From a checkpoint of a small mixture-of-experts model trained on Wikipedia: width 224, a shared expert of 64 neurons.
Below are experts of layer 7 (counted from 0) of a mixture-of-experts language model. Rows are named router (the router's row for the expert), up (a neuron's input weights, with its number), down (a neuron's output weights, with its number) and show model dimensions 0-223. Each number is 50 + 15 x the weight over its row's rms, rounded and kept within 0 to 99.
Before each expert's rows: a language model's description of what the expert responds to; "comes after" lists some tokens at least twice as common just before its tokens as in all text. This comes from a sample of Wikipedia text that the model never trained on. Tokens count by the router's weight.

# expert 63
It responds to: Section heading words. Words in wiki section headings after == like History, See also, Climate, Name, plus life, career, education, development in running text.
comes after: "==", " the", "===", " and", "'s", "\n\n"
router:52 71 58 17 28 50 54 41 44 41 42 40 66 48 45 20 71 61 56 37 49 45 48 59 65 22 71 49 43 45 42 53 78 30 47 44 43 40 47 70 53 58 69 50 55 90 75 54 68 66 37 39 53 30 61 48 21 64 46 55 72 51 62 29 36 27 70 48 47 70 47 38 45 33 42 51 48 55 56 43 67 41 36 22 44 66 66 53 44 52 36 51 51 81 39 51 54 53 57 36 35 34 20 64 56 42 26 48 79 74 39 34 64 35 63 50 48 61 44 48 32 69 25 68 25 44 33 60 34 50 28 23 78 47 35 34 68 74 62 56 49 40 63 40 71 55 43 43 76 32 52 67 46 59 48 61 61 36 71 71 23 29 35 47 31 44 59 23 56 62 40 50 57 54 61 43 67 70 50 45 76 43 44 56 64 40 16 31 56 28 58 38 27 50 25 53 58 37 49 58 47 70 56 48 37 66 67 33 40 42 37 78 41 62 39 60 70 87 53 71 39 52 79 76
up2:68 90 40 48 42 32 50 37 58 28 44 93 31 34 58 49 46 58 56 49 53 57 65 59 33 37 48 48 47 30 49 61 49 44 52 60 49 33 56 71 66 35 57 42 46 55 31 77 79 65 62 48 83 75 33 46 35 36 56 57 26 58 48 71 55 43 12 43 49 36 63 40 42 34 52 35 38 51 60 50 54 39 34 51 34 54 21 47 48 35 38 50 47 45 73 48 66 12 45 43 51 43 46 95 45 43 47 34 41 57 80 64 47 99 41 35 61 69 55 43 25 59 54 61 29 45 51 40 59 58 33 36 35 51 61 70 52 55 65 40 36 35 26 60 43 55 70 53 34 40 44 48 32 74 71 62 74 35 61 65 22 65 52 45 40 06 43 55 66 61 44 64 49 50 48 60 41 62 68 30 49 29 59 43 78 54 54 46 42 36 29 59 38 75 29 56 42 61 22 45 42 68 79 31 70 54 47 75 50 42 56 40 37 57 42 70 37 65 37 62 49 45 36 65
down2:59 57 60 32 46 53 39 54 68 24 78 60 46 54 45 27 38 17 57 50 49 46 32 61 18 43 80 55 23 74 59 31 39 28 79 57 66 55 55 72 42 66 66 63 21 75 54 48 39 51 16 41 61 60 41 43 36 18 63 32 41 54 58 69 34 49 38 75 51 53 47 31 65 57 41 65 59 43 72 50 60 46 63 74 51 36 49 42 45 24 46 74 31 56 71 54 58 40 14 61 14 40 58 76 62 49 70 55 49 31 20 50 39 24 16 48 45 35 73 30 39 71 52 43 67 80 39 67 70 45 53 49 44 60 38 48 54 47 39 56 60 21 43 64 22 59 52 57 68 49 53 59 40 72 67 47 58 66 49 35 18 24 52 58 42 57 56 62 35 65 56 44 49 43 50 56 83 70 79 72 61 28 74 49 55 58 50 43 50 43 44 40 46 62 35 44 56 60 40 52 32 33 79 46 46 65 43 53 47 54 26 60 56 48 55 68 61 60 38 36 52 54 57 28

# expert 33
It responds to: Election table cells. Pipes, digits and headers in election result tables, e.g. hold or gain rows before Swing, Votes, Turnout, ±%; also other number-heavy lists.
comes after: " ", "7", "3", " Votes", "6", " hold"
router:49 59 72 74 50 45 31 72 65 40 27 37 58 48 53 39 47 71 56 35 62 20 43 85 47 50 61 60 62 46 57 38 48 62 49 41 63 49 67 81 51 68 47 40 53 62 75 51 24 48 45 51 89 62 30 43 22 36 71 38 79 37 56 59 57 61 64 39 39 52 35 45 47 69 62 70 48 35 62 34 28 04 47 38 47 33 28 83 36 33 50 43 40 22 61 21 41 52 94 45 37 44 49 51 40 47 36 10 49 66 53 44 51 63 59 75 45 76 33 48 36 26 81 77 32 45 30 55 63 60 38 36 56 64 68 49 51 50 78 51 60 75 56 33 48 60 59 70 24 61 32 62 41 57 58 25 36 51 63 49 48 58 36 48 66 40 43 26 57 46 40 42 54 50 68 50 51 57 72 49 59 51 50 55 41 28 56 53 32 37 54 58 37 60 23 35 29 46 57 57 25 60 38 40 47 71 22 52 48 51 51 68 43 61 41 31 65 40 60 59 59 34 66 73
up0:45 41 34 33 48 33 54 47 66 43 38 50 46 37 45 55 71 84 55 41 46 41 41 41 48 69 56 58 51 47 40 55 38 60 54 38 51 40 52 53 19 97 49 50 46 61 55 31 58 76 64 62 49 44 63 44 37 65 47 29 74 31 54 54 84 42 42 45 69 31 44 49 13 63 23 68 48 49 31 47 46 67 84 66 67 37 60 62 66 50 61 37 51 49 60 55 42 57 19 57 49 41 66 54 66 76 49 53 50 31 50 34 51 63 43 49 25 31 30 43 46 32 82 46 14 53 43 76 36 48 58 61 71 57 53 58 46 33 23 51 57 60 40 60 32 50 73 36 34 46 25 61 34 57 48 33 55 63 41 23 41 50 69 55 50 92 37 34 40 35 50 61 46 49 49 56 50 25 56 63 29 74 41 60 90 55 59 54 03 40 45 57 60 39 46 41 51 55 62 63 62 66 47 55 47 38 24 43 48 38 99 49 58 54 43 62 64 54 57 44 34 67 35 73
down0:37 49 56 44 34 54 32 53 50 27 63 52 50 68 66 49 52 28 49 62 20 77 41 46 40 56 44 62 59 65 71 52 47 57 50 67 60 29 42 55 53 72 55 71 60 53 64 45 42 38 28 39 20 27 28 49 41 62 83 40 33 68 46 56 30 71 38 71 46 84 44 42 41 58 37 72 66 47 57 68 67 67 30 33 54 53 62 44 67 42 20 67 28 54 69 37 44 37 42 41 47 46 58 44 29 55 42 22 61 65 62 45 72 35 46 40 58 57 58 43 50 62 43 19 43 78 65 50 70 30 64 63 19 52 56 53 39 53 90 56 59 55 35 67 66 34 58 65 18 53 52 67 54 81 73 71 23 31 50 61 66 50 55 57 48 54 60 41 42 18 45 35 63 43 42 64 45 55 34 39 37 41 89 43 21 38 58 65 81 50 55 32 50 41 44 43 39 48 47 22 42 71 20 73 47 40 45 46 44 49 45 41 41 38 42 68 52 13 52 53 55 62 76 82

# expert 53
It responds to: Media and organization nouns. Nouns and headers about broadcasting, companies, releases and railways, such as media, Television, production, Preceding station, Season.
comes after: " the", " The", "-", " and", "The", " Air"
router:62 49 42 43 31 43 37 42 74 65 57 47 83 68 29 37 54 54 33 71 58 52 30 68 49 15 40 51 42 49 84 07 71 19 93 51 60 50 63 54 45 49 53 43 29 52 61 35 57 70 73 63 48 49 24 85 45 80 38 57 73 51 60 36 49 40 56 42 36 60 48 64 51 34 39 24 60 48 54 20 72 38 51 29 38 26 42 60 42 55 44 56 40 22 35 49 52 66 56 37 39 92 52 41 66 69 54 42 65 63 37 52 39 62 75 47 48 21 31 53 57 16 37 67 35 39 64 83 52 51 55 63 42 35 46 60 58 51 42 34 41 38 66 76 59 71 33 77 67 44 62 42 51 49 54 45 37 35 52 48 63 57 33 55 49 52 31 52 32 58 51 59 71 66 70 56 50 64 35 35 45 37 40 64 48 19 42 66 27 65 54 63 49 21 49 47 55 56 69 52 37 39 65 54 61 33 67 50 53 26 57 67 40 36 47 49 72 44 67 63 42 67 72 48
up0:63 74 57 57 53 47 56 20 52 40 58 63 64 90 54 51 35 28 47 51 27 44 37 56 56 62 37 67 21 30 72 35 54 49 17 38 98 38 50 43 64 52 40 75 56 52 69 28 62 54 81 66 71 44 40 38 28 55 60 55 74 45 31 43 75 58 61 53 39 35 42 54 47 58 29 18 44 37 44 44 49 30 55 41 47 43 82 63 44 54 60 49 36 24 51 48 45 41 64 48 56 55 70 51 36 57 56 85 62 39 64 49 51 52 75 37 79 40 62 75 58 38 34 64 65 60 64 53 44 54 91 65 79 53 67 29 42 52 47 54 29 52 56 37 55 53 68 31 51 83 65 71 54 46 34 69 33 50 34 55 56 48 42 38 49 32 28 52 59 53 41 29 36 61 56 76 51 31 23 39 32 34 32 69 64 40 39 34 67 66 57 67 49 62 37 41 68 33 52 53 60 54 38 31 38 56 42 47 22 77 32 55 33 53 32 45 71 28 46 44 61 38 37 43
down0:67 58 51 30 65 39 60 33 33 43 71 62 94 53 69 55 70 28 44 58 30 55 80 76 70 71 86 22 49 42 30 55 32 41 46 60 38 56 38 37 57 47 41 61 67 18 41 72 29 68 46 42 62 64 09 56 40 46 56 65 37 53 59 41 33 48 47 41 35 72 59 56 60 40 44 46 68 49 71 53 36 45 28 55 52 64 68 35 26 41 41 39 29 37 52 12 40 48 51 36 54 35 63 72 52 28 44 28 51 44 54 22 57 63 51 42 53 69 65 40 50 39 40 59 38 55 46 48 56 36 47 43 43 58 53 65 66 74 47 70 32 41 74 59 46 55 53 27 40 37 66 49 41 76 37 35 26 36 85 45 75 73 71 48 41 43 46 63 27 75 66 39 77 44 41 79 73 39 74 36 52 46 40 34 61 36 32 24 44 52 51 82 41 37 57 26 53 60 88 39 39 26 52 49 41 64 37 53 61 56 49 41 66 57 38 54 41 61 60 63 42 49 46 52

# expert 1
It responds to: Career and nationality adjectives. Nouns and adjectives in sports and film biographies, especially after his/her, such as international debut, youth academy, national, professional, French.
comes after: " a", " his", "'s", " the", " her", " an"
router:54 33 57 37 45 71 45 47 31 49 40 30 50 73 43 57 61 55 67 47 55 75 42 53 50 49 36 52 53 50 60 42 40 45 74 44 71 52 50 35 69 51 53 61 84 55 60 16 46 47 45 32 31 59 27 84 64 77 53 60 32 52 47 13 43 27 64 35 48 54 73 39 49 30 34 78 36 22 54 46 32 69 64 34 64 64 33 47 30 66 41 56 53 39 44 89 48 51 55 52 63 60 28 22 46 17 51 37 46 51 28 66 59 19 41 47 41 28 63 47 53 64 30 49 57 39 63 45 56 73 59 22 34 27 33 71 51 45 37 30 58 30 67 61 59 49 65 33 68 28 60 46 44 11 40 32 60 41 43 65 51 46 33 60 67 59 58 18 68 60 60 69 52 43 52 46 33 34 67 51 57 36 46 46 68 33 33 55 63 28 70 53 64 30 67 75 72 46 74 55 45 51 45 60 32 29 58 27 18 47 69 57 71 51 70 61 68 55 57 62 30 46 52 49
up0:30 64 55 44 49 62 58 71 50 58 80 48 43 52 67 47 37 27 54 64 37 48 48 65 53 40 28 82 75 30 47 53 40 99 50 52 53 38 54 44 68 67 54 46 50 47 40 30 32 67 57 66 41 65 32 39 34 75 49 67 32 61 47 42 65 67 37 58 52 65 36 87 30 67 65 01 29 41 56 49 42 53 42 42 65 45 58 54 56 64 42 76 31 31 33 40 17 55 72 25 20 72 61 39 51 49 63 56 49 49 65 37 45 39 81 42 26 27 47 76 28 62 63 56 46 45 48 20 53 44 49 68 62 43 54 42 51 42 56 54 28 36 65 43 46 47 29 51 34 94 32 56 40 50 57 00 30 46 39 56 48 56 45 34 34 36 77 60 36 46 41 62 64 51 67 51 42 31 60 53 56 45 40 32 68 60 44 42 43 61 67 58 47 59 62 48 32 36 53 45 65 37 57 47 51 18 65 75 41 55 38 66 55 51 50 70 44 52 71 64 57 52 48 49
down0:42 75 45 47 61 62 28 69 67 56 55 57 51 43 30 14 36 34 43 67 38 57 39 31 32 47 59 56 76 37 16 50 86 25 41 54 24 19 59 55 58 59 71 58 48 42 42 51 32 47 52 93 90 65 40 63 87 65 45 59 20 28 59 51 54 35 66 55 62 57 66 36 58 75 55 49 75 60 75 50 47 45 41 43 32 42 72 38 55 48 55 61 29 60 72 77 32 59 34 35 60 32 66 46 47 59 51 73 42 63 44 58 65 58 59 33 29 06 31 33 30 59 45 52 41 69 57 30 56 43 73 61 56 51 40 56 50 56 53 32 40 67 29 53 34 48 54 59 28 57 20 42 56 35 44 40 41 61 43 67 51 61 61 42 49 48 62 31 41 49 57 46 61 43 55 51 09 60 44 33 43 27 62 53 47 51 50 52 64 67 32 50 38 36 70 56 61 71 53 42 78 54 48 17 57 41 39 74 53 57 63 42 59 51 59 55 44 53 34 80 24 65 39 52

# expert 21
It responds to: Word-internal rhyme chunks. Mid-word endings like rist, ick, ack, in, ay after an initial letter, often B, in names and words, e.g. B-rist-ol, B-ick-ham, sh-ack.
comes after: " B", "B", " b", " A", " W", "W"
router:48 28 36 61 38 45 50 50 54 79 40 50 55 21 47 42 68 39 50 66 37 34 78 61 38 44 58 48 70 39 23 51 20 86 58 38 56 49 42 30 82 58 46 50 56 39 85 11 50 37 51 38 49 53 59 48 56 61 59 33 25 73 52 25 64 60 60 52 64 49 56 62 41 61 69 51 62 41 67 61 25 60 23 63 68 67 68 37 53 48 22 55 63 57 52 32 74 58 82 45 84 36 57 43 46 45 70 66 50 41 52 56 41 42 55 22 38 57 26 54 53 75 56 53 65 65 35 28 51 35 57 20 38 58 41 68 50 38 55 38 33 34 62 56 52 75 46 61 41 66 47 43 82 13 48 45 37 42 30 40 75 22 42 30 51 60 28 80 47 79 23 59 56 51 60 51 52 77 66 61 76 43 43 45 67 38 69 56 60 62 57 52 34 51 40 64 36 43 43 41 58 57 48 81 39 57 65 55 29 42 66 55 33 58 36 49 24 65 51 46 67 55 59 66
up0:64 49 49 91 46 44 61 38 58 38 57 59 54 73 59 47 53 35 49 53 19 52 82 33 72 66 53 50 08 58 28 73 74 41 66 44 65 39 49 39 65 37 69 63 43 36 50 63 38 55 32 37 32 46 51 26 41 48 43 48 42 65 37 35 58 67 51 67 54 60 60 41 39 50 64 56 40 58 35 19 23 46 53 64 53 47 88 62 35 54 54 44 31 15 44 17 79 58 49 34 50 44 58 78 68 42 66 69 56 78 31 38 49 47 67 54 45 57 30 82 39 40 70 43 59 80 77 38 52 51 23 56 63 53 53 43 36 67 56 30 60 51 55 31 39 40 51 31 45 53 66 63 41 48 68 65 69 76 41 36 22 57 44 36 52 40 44 67 58 41 27 84 47 55 51 51 42 54 40 46 52 31 43 34 44 69 58 21 47 42 41 43 36 62 62 49 49 40 40 44 54 32 44 22 47 63 43 38 49 32 49 35 62 34 02 80 52 52 74 55 51 79 62 53
down0:41 71 47 32 53 25 43 32 50 66 39 54 74 50 63 56 69 83 56 41 40 63 61 33 31 39 24 54 56 44 44 52 62 45 61 32 67 44 63 77 53 45 29 42 54 79 11 65 39 28 35 51 43 59 34 78 29 63 40 60 69 38 48 46 24 71 61 29 61 40 32 45 44 54 49 79 55 49 59 79 55 49 60 42 64 75 24 46 13 44 61 23 48 61 82 40 27 67 33 59 23 30 51 59 50 44 50 35 67 45 41 55 62 56 42 49 40 28 45 69 37 33 41 78 35 46 61 65 45 80 49 65 41 33 51 33 24 32 42 58 74 43 68 61 63 72 52 36 48 58 40 59 62 83 54 47 60 64 61 56 25 48 66 43 56 39 54 41 58 37 44 52 82 26 60 36 66 52 69 61 25 63 61 52 54 54 58 32 52 42 46 43 29 78 65 46 47 73 80 25 68 53 53 28 20 56 33 47 57 26 30 47 65 50 35 57 45 39 41 56 64 58 46 43

# expert 49
It responds to: Capitalized word starts. First pieces of words and names, often French or Romance, such as des, le, re, Ma, Dr, as in des-perately, Insp-ired.
comes after: " the", "-", ":", " of", " de", "="
router:68 24 50 34 64 71 51 58 78 37 54 35 37 60 30 60 64 38 18 25 83 54 69 75 71 67 55 39 56 32 63 30 54 65 53 14 65 53 71 41 35 51 83 46 47 65 51 40 45 07 49 35 16 39 28 60 55 36 39 47 43 75 35 45 15 59 51 54 39 41 50 70 45 63 44 47 68 55 52 39 46 58 49 66 36 65 84 45 50 59 59 42 64 53 56 46 36 72 54 53 26 46 65 82 42 46 49 66 82 53 44 61 30 39 68 39 71 72 80 63 60 73 49 34 63 41 67 46 55 41 36 47 34 70 38 59 56 53 66 44 57 24 26 53 58 35 57 38 50 53 15 69 52 45 53 47 39 40 63 41 37 44 36 46 62 44 58 75 72 34 39 40 42 51 61 31 56 51 55 46 54 43 50 24 39 14 26 65 57 39 44 41 61 80 53 50 44 45 34 54 49 41 59 18 64 50 41 23 34 51 56 62 61 40 40 43 19 60 46 54 42 70 45 55
up0:71 50 65 48 28 45 47 46 81 46 34 65 55 32 59 58 40 44 44 53 54 32 46 55 72 47 47 36 49 16 42 45 38 96 15 42 21 51 61 48 56 61 53 56 65 50 64 78 35 54 51 36 40 23 52 67 36 61 67 66 51 51 66 49 64 24 63 58 49 31 81 62 43 42 28 53 59 59 69 29 40 51 49 70 65 55 63 74 39 61 61 21 62 59 36 49 40 67 63 60 50 50 71 45 57 55 71 46 38 30 16 21 29 61 79 26 48 59 25 35 30 23 50 50 75 40 41 76 47 59 34 48 36 53 49 59 47 31 50 47 41 57 48 44 42 38 56 29 54 62 34 29 43 63 67 76 63 65 38 33 50 71 43 64 56 73 45 91 41 59 29 66 62 52 41 24 40 57 38 70 59 58 28 44 59 43 33 48 30 42 61 35 55 57 51 34 43 35 60 46 56 54 13 47 46 31 69 65 42 68 44 37 47 36 30 89 51 68 41 27 62 65 40 57
down0:59 39 73 46 56 80 25 79 31 56 33 52 37 40 46 57 30 48 52 22 69 53 32 69 38 27 40 48 62 36 51 50 65 54 28 47 41 53 43 31 63 43 30 49 50 49 72 66 43 62 28 54 33 35 48 51 60 55 58 79 31 39 70 39 36 79 56 64 56 58 82 71 66 33 36 66 50 58 32 26 67 55 44 74 53 37 59 56 42 47 70 56 72 51 31 40 41 77 59 66 45 57 60 67 56 52 51 44 37 37 46 54 55 56 26 33 28 47 60 73 50 24 57 50 69 55 49 71 71 60 50 35 50 63 43 32 51 18 49 39 81 76 47 47 32 55 77 73 30 34 42 52 37 70 33 67 54 30 36 58 81 48 67 53 56 33 60 39 41 46 80 80 50 42 65 63 54 50 57 53 75 58 48 16 66 65 46 51 11 59 30 53 52 31 50 49 63 42 55 37 19 28 36 38 56 32 39 50 41 56 18 51 68 39 54 88 61 37 52 53 35 48 31 51

# expert 28
It responds to: Common nature nouns. Everyday content nouns and adjectives after articles or prepositions, often nature and science terms such as sun, water, light, single, star.
comes after: " the", " and", " of", " a", " for", " The"
router:71 33 41 47 30 33 57 38 29 49 74 47 52 58 53 63 50 49 78 75 57 63 38 47 59 60 42 51 39 53 45 57 53 37 43 65 27 56 45 51 31 17 43 40 42 42 40 34 76 64 47 64 30 57 34 73 19 75 88 60 55 43 47 64 36 47 52 41 36 62 46 63 49 41 56 69 22 42 30 29 66 49 32 31 65 48 47 34 54 18 43 78 46 57 71 41 39 82 51 54 12 39 02 40 25 66 41 64 76 26 65 71 45 54 40 69 46 17 63 51 34 40 51 49 52 47 59 37 70 74 61 34 77 49 41 56 54 43 51 41 64 48 54 68 36 66 31 43 54 50 40 67 46 39 57 49 58 51 63 63 43 51 45 56 53 67 17 75 24 66 31 31 55 52 42 40 71 65 50 43 65 52 36 31 69 28 72 53 36 88 54 51 33 16 55 35 51 31 43 60 40 35 53 44 37 75 34 27 37 52 53 51 55 42 41 61 43 51 64 29 52 40 70 42
up2:72 52 35 56 39 61 95 44 47 51 68 42 49 61 30 67 41 61 51 43 43 65 51 43 61 56 43 77 83 63 54 54 85 22 35 52 61 36 51 39 56 93 60 46 51 56 41 69 25 44 72 50 64 49 43 65 49 49 58 69 46 62 18 61 61 59 26 31 40 62 28 30 51 51 34 50 46 56 46 65 52 63 36 48 62 47 50 50 61 53 66 06 44 34 07 38 41 55 60 43 27 46 48 49 49 31 59 36 44 36 50 45 43 76 65 47 62 47 31 47 33 34 69 53 45 48 68 43 76 31 44 53 61 62 22 42 41 33 72 57 31 59 61 51 66 39 72 44 46 46 48 65 41 62 51 62 42 28 60 46 52 54 59 27 57 63 99 54 53 42 58 36 66 48 50 44 56 28 35 50 18 44 42 84 52 60 34 35 21 73 72 39 48 50 15 15 36 41 58 64 50 23 46 61 62 46 53 54 40 55 65 43 48 49 26 58 63 33 83 53 53 54 56 49
down2:67 78 68 32 53 53 38 40 25 29 21 65 51 41 18 70 43 51 79 57 45 51 62 58 88 54 47 55 60 44 58 77 36 30 42 63 67 11 67 29 61 53 48 44 62 71 67 53 35 56 57 62 69 38 30 72 35 62 59 39 79 43 52 63 49 46 55 13 44 49 33 33 45 60 68 16 41 72 51 49 48 43 56 42 64 34 41 42 21 55 45 44 37 44 28 60 58 59 16 41 30 38 45 39 57 42 67 51 59 52 46 50 53 85 48 69 30 40 49 38 59 54 22 62 44 40 32 44 59 46 35 60 61 49 80 29 39 47 48 62 40 38 50 53 62 45 76 43 54 53 58 51 75 30 85 57 60 28 57 37 69 58 61 56 64 35 72 53 34 56 52 65 52 73 73 61 58 27 31 51 32 53 41 50 62 50 52 65 27 60 66 32 57 52 46 52 53 46 54 33 54 70 52 54 66 51 61 61 77 43 01 51 50 50 48 42 69 37 21 58 28 19 51 54

# expert 48
It responds to: Definite article. "the" and other determiners like this, each, every, usually after a preposition, as in "of the population", "at the".
comes after: " of", " in", " to", " on", " at", " for"
router:26 68 50 75 54 45 45 63 14 20 47 47 44 54 34 62 57 48 47 32 45 54 59 37 40 17 62 55 58 55 62 72 60 54 52 31 40 55 67 49 56 65 47 48 27 52 57 50 72 68 58 57 45 44 53 23 30 30 56 62 53 54 58 85 35 71 50 51 45 45 37 74 73 67 90 48 34 61 40 61 83 40 57 74 74 38 58 41 69 61 29 52 46 58 26 75 36 39 38 58 54 41 38 21 41 41 20 48 59 48 15 98 77 49 53 67 59 30 43 45 46 68 31 13 48 45 28 50 07 43 44 58 67 46 58 59 21 45 57 41 43 61 51 58 73 70 64 48 63 38 77 47 28 67 35 46 61 46 50 64 45 54 44 63 77 73 62 38 60 60 57 50 68 49 38 62 53 32 47 53 35 42 38 46 52 46 20 48 24 52 40 43 62 45 23 43 64 65 45 49 53 60 42 56 82 42 58 41 46 55 31 66 43 51 60 44 61 58 38 68 57 76 64 55
up0:44 59 62 49 59 77 28 50 53 35 68 55 44 45 58 50 19 26 59 57 70 39 37 48 57 36 42 87 39 57 50 55 47 50 32 29 56 39 56 39 33 49 30 41 65 24 33 71 48 52 53 66 42 17 74 43 36 67 64 56 65 67 45 29 86 38 34 38 51 70 45 37 57 58 60 68 39 71 56 39 44 65 90 40 40 63 43 33 50 69 30 49 51 66 66 78 55 38 36 38 58 54 54 43 22 39 75 33 50 49 42 48 84 57 33 56 69 52 49 38 52 46 16 32 41 59 79 45 40 42 44 32 31 50 41 36 51 41 19 50 54 19 21 47 54 37 99 48 37 67 35 30 74 67 54 60 47 45 55 54 55 52 27 64 58 53 38 52 45 90 49 35 51 50 45 69 53 47 72 58 48 58 54 49 65 72 57 55 56 54 56 44 71 45 55 57 31 58 43 44 50 67 39 40 49 55 43 51 34 46 52 00 58 43 63 78 55 58 53 21 63 43 48 42
down0:56 75 42 16 40 31 56 39 60 44 50 62 46 63 46 57 60 45 52 50 24 72 25 31 59 50 38 37 30 49 66 60 54 28 51 87 78 54 60 44 26 58 58 37 30 60 70 52 58 42 31 31 35 73 53 60 52 65 58 38 48 23 55 82 58 26 50 27 63 72 44 42 66 52 19 74 43 52 67 52 63 67 49 47 26 42 50 36 45 42 49 45 53 48 69 59 62 57 72 53 44 69 40 37 66 42 45 63 57 86 64 46 08 49 57 45 78 77 35 48 71 58 52 52 55 22 51 61 49 57 53 27 79 55 60 45 34 41 31 23 50 45 50 58 27 51 51 71 43 26 68 80 37 45 55 58 71 39 57 28 63 52 62 46 25 42 61 26 65 26 60 69 44 54 78 51 28 67 29 51 34 60 44 23 44 52 72 48 65 37 45 65 49 32 75 47 36 48 65 72 58 71 34 41 24 49 45 67 63 63 28 60 77 39 54 25 43 39 53 51 39 45 64 46

# expert 50
It responds to: Paragraph and field breaks. Double line breaks ending infobox fields, paragraphs or quotations, plus pipes and dashes separating track and credit list entries.
comes after: "\"", " |\n", ")", "\n\n", " Title", ".com"
router:80 54 36 61 34 52 56 32 52 62 69 66 83 59 20 42 31 55 14 51 55 65 49 50 41 42 80 33 61 50 48 53 55 37 62 49 44 43 13 68 50 36 38 52 79 35 39 57 68 43 50 90 58 24 42 43 29 68 38 38 64 59 39 73 75 50 48 66 50 53 33 19 32 71 63 64 91 46 47 59 54 36 47 66 52 36 53 42 56 35 63 45 65 36 52 48 43 58 28 33 60 28 50 68 66 52 79 47 52 79 66 45 57 57 48 59 76 42 68 50 39 23 54 65 17 44 38 53 29 71 23 61 45 38 67 54 39 48 70 46 49 63 58 38 51 60 53 40 61 44 45 56 26 75 41 45 49 65 68 40 63 58 38 28 38 54 52 41 40 42 50 66 45 66 36 46 22 45 41 43 21 88 43 63 44 61 47 58 45 52 21 52 58 35 36 62 34 65 52 46 59 46 55 43 40 77 60 46 34 41 54 21 56 36 35 42 26 60 61 54 23 62 08 55
up2:65 29 42 24 47 53 53 65 46 55 08 25 56 70 45 61 59 51 48 66 71 50 50 55 63 52 60 60 42 34 55 60 20 53 65 54 54 46 47 63 21 62 53 41 43 37 64 34 68 60 75 53 68 43 42 45 35 34 61 79 44 60 43 70 50 65 73 10 60 66 55 52 39 77 18 56 60 55 52 39 36 73 70 45 36 47 38 54 51 59 50 47 63 67 78 73 65 46 39 53 79 34 52 39 44 78 89 28 51 74 26 76 45 50 47 57 64 61 39 26 34 48 48 41 30 58 54 49 51 29 60 69 56 44 29 57 36 46 42 53 61 57 35 59 45 45 51 41 62 60 44 76 54 58 52 33 49 39 57 47 21 43 55 36 47 33 36 62 46 97 46 56 55 52 27 34 25 29 38 41 36 68 49 52 76 42 53 65 55 62 42 52 43 35 14 58 74 46 37 36 51 10 49 65 49 55 44 67 34 86 37 59 32 40 29 40 58 52 25 28 39 63 56 63
down2:62 72 59 37 57 33 21 36 50 44 56 66 59 57 57 57 30 58 50 50 71 44 53 44 51 34 44 61 53 59 35 67 55 35 57 55 85 57 82 62 21 42 38 45 61 44 26 42 74 46 30 51 55 52 59 54 36 41 77 70 40 64 51 54 60 58 58 49 66 44 40 61 43 47 63 64 50 62 31 74 55 28 10 52 52 58 45 41 61 34 86 49 55 69 52 54 69 50 57 65 51 51 40 49 27 65 29 58 43 60 73 36 61 13 43 34 58 52 43 68 50 50 56 31 34 67 48 78 72 39 27 44 40 63 66 62 47 64 54 26 68 47 53 40 42 58 80 31 13 63 28 70 35 54 40 71 36 62 50 42 37 56 41 43 22 84 80 52 32 46 48 73 50 58 25 43 54 27 62 50 42 39 42 39 36 50 41 22 54 57 37 66 21 51 20 44 58 45 66 52 58 38 66 69 69 54 16 44 70 66 85 39 46 35 50 75 41 34 54 75 28 57 36 59

# expert 55
It responds to: Mixed function tokens. Well in "as well as", pipes and football codes like DF, GK, ENG, and words in title phrases like Minister of, Sir.
comes after: " of", " as", " and", " ·", " M", " by"
router:54 42 40 64 57 15 45 33 80 36 61 61 62 52 63 68 60 66 37 67 66 61 44 76 53 34 74 29 49 58 50 54 46 52 73 85 58 53 59 53 46 46 72 42 48 81 43 53 55 55 56 65 49 58 34 65 52 37 37 71 48 40 50 59 23 35 79 67 45 50 52 74 60 48 41 23 72 32 40 12 63 59 23 45 60 48 34 61 71 21 49 63 67 54 44 11 23 44 27 31 57 49 61 60 39 38 49 53 42 66 50 44 17 60 70 41 58 42 53 45 53 35 40 62 43 50 08 22 48 66 25 59 38 45 45 51 52 60 60 63 35 47 58 58 43 62 52 51 64 61 78 44 39 16 28 67 44 45 74 39 40 51 24 43 34 42 36 49 57 29 53 50 54 66 73 28 48 55 48 37 50 45 52 44 38 38 45 51 14 42 72 64 62 56 68 30 45 43 69 32 34 63 20 63 51 40 49 59 28 64 30 53 66 55 55 73 44 26 61 88 61 40 38 50
up0:53 32 31 52 71 59 68 50 36 52 69 55 64 56 55 79 32 42 61 56 66 57 36 50 50 26 22 52 41 59 62 18 22 23 69 39 66 56 45 52 83 72 41 76 56 71 53 34 50 46 32 67 36 34 42 62 62 70 42 73 66 55 29 77 38 62 46 35 42 56 60 60 63 73 43 35 61 32 57 54 58 31 53 45 71 49 41 52 41 37 56 43 31 48 64 62 60 59 13 62 45 38 38 38 59 82 61 47 55 59 45 57 40 67 27 47 11 59 47 43 37 37 37 53 27 77 55 36 55 72 31 47 42 43 87 61 47 38 25 38 33 52 54 58 45 52 46 49 25 48 54 88 44 20 54 54 43 34 62 68 42 57 41 60 49 60 75 26 80 74 42 36 62 47 41 31 57 57 57 56 54 43 66 54 57 60 51 35 60 54 35 42 38 34 03 49 51 47 51 51 42 39 66 56 43 43 49 70 56 59 72 62 49 42 85 18 51 34 26 81 37 60 48 58
down0:42 74 56 42 73 75 35 49 40 32 45 53 16 47 39 67 54 49 59 62 45 76 63 43 61 54 55 51 22 61 45 28 34 53 46 49 74 49 59 38 65 73 62 36 64 64 64 50 55 21 33 34 83 76 58 39 36 48 31 59 36 59 75 30 67 28 42 49 67 65 65 75 65 47 47 29 01 35 23 55 41 55 66 57 79 55 68 37 35 72 71 44 84 47 73 29 64 41 30 51 55 33 51 52 14 71 51 54 39 35 37 59 59 51 22 22 41 65 39 37 38 46 57 28 42 72 61 33 60 51 12 30 42 64 50 81 48 55 47 58 43 54 48 44 27 33 30 36 68 43 64 54 53 29 36 42 50 50 66 43 39 33 68 46 45 53 67 72 46 60 70 37 60 68 65 56 54 73 51 50 50 32 54 65 69 45 66 64 66 51 70 43 40 56 22 43 43 45 40 65 49 49 70 41 40 41 11 52 44 52 55 45 35 69 44 52 61 56 37 49 43 40 60 45